Below are experts of layer 3 (counted from 0) of a mixture-of-experts language model. Rows are named router (the router's row for the expert), down (a neuron's output weights, with its number) and show model dimensions 0-255. Each number is 128 + 24 x the weight over its row's rms, rounded and kept within 0 to 255. Numbers have three digits each.
After each expert's rows: "comes before" lists some tokens at least twice as common just after its tokens as in all text. This comes from a sample of Wikipedia text that the model never trained on. Tokens count by the router's weight.

# expert 18
router:107162164125113131161151098142125146138137107151195076141165122115108121183165128122124135154116109115150110131051124133153145106135123120140155103157162164125121104095134146161091135114163137129105108138070093111150129126131094125128159176174135120114158172114099126114138131124143097090128102103104140116149155134163127151085093114125160117144094160092079105104131107103137133148166152195133120093127146119146160096161129155157132125114145098160118159116133144148116165139129134135194121163115143122183141137128136131140133133138110121124132134124133155098136106107136119142128126134132156097101157116158144122134123162132144106154148104146133125148130128161145110148112094106079105103093144096142158172153111119146121111147161096100103129133123116075091107105147102
down2:119105123145098156128129130116175127132192112100143147148139128154143121170143101101099147148127112082141132117154145135147110157146110108138131131105109121127071161118107111124113148161115124159136168123141119140118193134173125134154083078135107126146133131145164134174109163117100130150137111115136105145104086137095128145143134113090109145176130103181192138117115157114150118142106110083166130118094127160130106111128124153117111128140131125115161150178157145131156109146140148185163128111133150125094110110135123158118120124106121148102112114124153148167137146132138140113116127136141083168104098090141143140132157087093123110090129134057144144105131138115152109133172070122139128140096132181140106085141115135104151141145105167117165175129117171150134145105123147
comes before: "in ", "of ", "as ", "on ", "to ", "for "

# expert 20
router:163171139108082129142130130117111108147122110097149135107135107114094121094112114108150082142151111109109138129099119123168181110114154131085165173150142077152150114152133143135136129147176190108118111130105119127074139096133114096148115157122144137121149122114117128156133124112129121127114125120138105135141156152082142134163112104161150150162086148088115159143073110081149108126147152153098142145141106094136133103116135133120103127183137150159080126156129113119145128119136179137111122125116115115122135132150082089137136188154092169138165127095164140086149107145138120119100140115132167186098137075146125097113161176134157142149121133117101088138124093096137116123094135114119167121080155109118148128109164159152122088147116127100115125113123148135096146132139143
down3:111140116122179179126158170182149158129110149104084121141146136098126115115130068119105168087131106148147162107144082106122170173086091089153141123130130093173148091090139134169131120136122121100141109202137141122129132116118159105109108121140114142132095137085128125175122130154091113113127113125120107147150170178123117121119124095142128117099172121088101126102180170147118096149142115135140138128128135092132124120121131128137145128153088164127119091113169106108133139111151141108157111123148126125104105097135148117151125150137124117096162161147120156113111081122116147098145131098167127131135172167119116121141129092167128159152103133191140126128139092167100149141114112156093149096088112150115139115140134094133124154112140113134141122137132181084115126115130142
comes before: "to ", "the ", "that ", "a ", "in ", "with "

# expert 34
router:161157116109137138135154195146181064104127192154146092150162115103121113156116099107122142148139121142131110128134083125102162148122077155161124148168170128111151132164144150130108100121139129155155119153129109131108131142119123139134124143138113140114135133131138129135161126096143130137129104154159103163131142120138125154121154081128171155142100145134102120083156126109107130154085131119166146153143117101093141151155142154115100098121149128141063118093131106148086124148124110142142166114097160131140137141165100105138123139082144134138151117068155113112110170106159111146154126106149114142130168149140086122135084114128121126105093148160116069149091103124137133120141070092110132114107122105109109119127103087144062149150138129103112119114128133128179116098125103
down2:142135122157121130142140099102106112142105136166149122120120132139123140152114132113138121119151144159136151182115121106108153133115117144155160103122152109103135140064129102122105104146118139117152115145120100130115116161171125124131167120138112116178094143118145115112138107084148122088140135170084151135114125094112111139110135094133140121137145134105106097152083143098113107095144137162123124133148124094130157061112068103143099126107109135129080125123151096131148112116145133119134107155158081094112111138140145083115117115125141124110106094146129170136117160130178114157155123124116153133154153077157121126134101096100097119128111163098097183094106169084121112143118145127162090194149106150115133120144135154167162152149170148094121102139073077111082114145144166
comes before: "of ", "in ", "and ", "to ", "with ", "for "

# expert 25
router:107117142112161088073127132150134100128137145128085142118100109130125123154121139140096136095149104126153083127126153184137100147115103153116100142120173153128062122111090106110112132167117148168117111146125125106172137117151144131174125125113106124155125150118149135128136148118142100144122144117115156089133149135105107147074175125124153106078139115165135120140113141142134143126103130159117102152103127130137134154142119135156176229128081130070090121129101135127167169083156106092132082145119112135131141095147142134150119085130076125121136115104101131101119123159126106122133158106087134114097141113131115136133112112109089146094136134097188098166121135108117111116133135117142145169104144126118140104154129154083127124123130125152095155167111168100164151125160122
down0:119142118157137142128134149128136100135146143123169120106168140144108087153130145178120132094134128135135121097144136123080132159132102144175113152101132097087158125101127092140202105180109147134117098103145128068165145142122114135104140151121156120147123131110124131145093099131099144186135083117175140132092104137118124158146103130093125138158143112097080152106143155126165111084149115137125166140130076138132129116133136143128122148133117120117134096156141103138089134154134105153151113134123128147136144148109105151146143110132153143100139084116097142186113095074101119144135100103096142089130135131118133138092127184133139160161148120162115122153153140131153104078107118146132145123083127090102152140150126127128158124151090098113139087130133136131117043146145086
comes before: ".", ",", "–", "°", ") ", ":"

# expert 27
router:111190160116158129163119127161148153156128131091128175112162144105119126149104159170140127161131140117096127101117167103177133132141133132150113131109108145167148118137134161134163128124127134164171141126124105122147148136173136109124141140142118113099152117122126126112149126130141111079098122114123092106142161114093126138131134154132115125143113108073134172084116099112126158116141163092108142142121111106120136124179160100138112151189155157134123090105138127135153093169150150111163134141139159128151144157149093148108143143099155138160129130124091153089117139139123131098163105101131105128140155143100181080150140194157156132129120128117083057115131105131111125146128175126106159080157126089152126145158136140130107124140146144088117135158155079148086111162150131
down2:129065104096113130100132120163150130131177128148106152124122121138187131127125108100102119114160151129125153161114141135130133110152132116115119134141123126095075139105132171123085109129149144132142145144065147119078081117161141080138119119128178073163092117131141077107132132114113138133124095156124118145123104184122110129135122107106065144113114139113125103100121128117109160109126149127153141141135143098140125121120119100083145150151136065157089117095149152144101094132144081133130136153116133121093157096149139135147106140118125106144092117107129115136163134082159121165104118108133101112104120143137116110130111109123120091073097134066180140105130126111153194126086135126122095136104126161107111147130128152098118142113106114097155145113150168170138144140106166
comes before: "the ", "a ", "to ", "his ", "==", "that "

# expert 19
router:130108119151134123113116169092140108100125114121121143117095123129185141111112162107075122099134127118145098140111121124153123153127137122169112140133113157139074126116125100104138127168113129095121139137093157119179105135162126079135157121134138165127128106151131131140110120153097119150148176168131114093151134170102183126144148111186144089121108102118107143167098129119111146131126140125147170133082139106184126168168117112145170149149120106107129132185122159120131135132154116134152108124099121109136129129093120085135135089093120170174149136121154120163114115161130130125127106155076135149076139106116185120114116114131096134073149068098144154110138137143137141107138149114126150124125161111097127143120160164162143112088148135121116144092161127139131191121094135
down3:083173105114118142149134130145123133084036131132127102128118119074138144167127124092138139125144090135153134126140136121168149190132123168097128123095126166137119153160150156099129104131158200125112106118136104182130096106133141115148145130123140135151093147154170115171162091140132099154178171123128177138124169117079126097119161120163121153117123134136093113161110145142113166141110123117140146136148112144142157134138132107130123117130135097129137117122136126127075192105160146135142112108138151091107154112118157128139112142157142148102161117115155135115161082157086118107137107117130133155119120115109129153108053132145137126128142150140173160145110121160118128128113129121122165105097139137126117146125153090114151131132153110177096149138125126127181128137114162
comes before: "\n", "\n\n", "s ", "\n  ", "00 ", "S"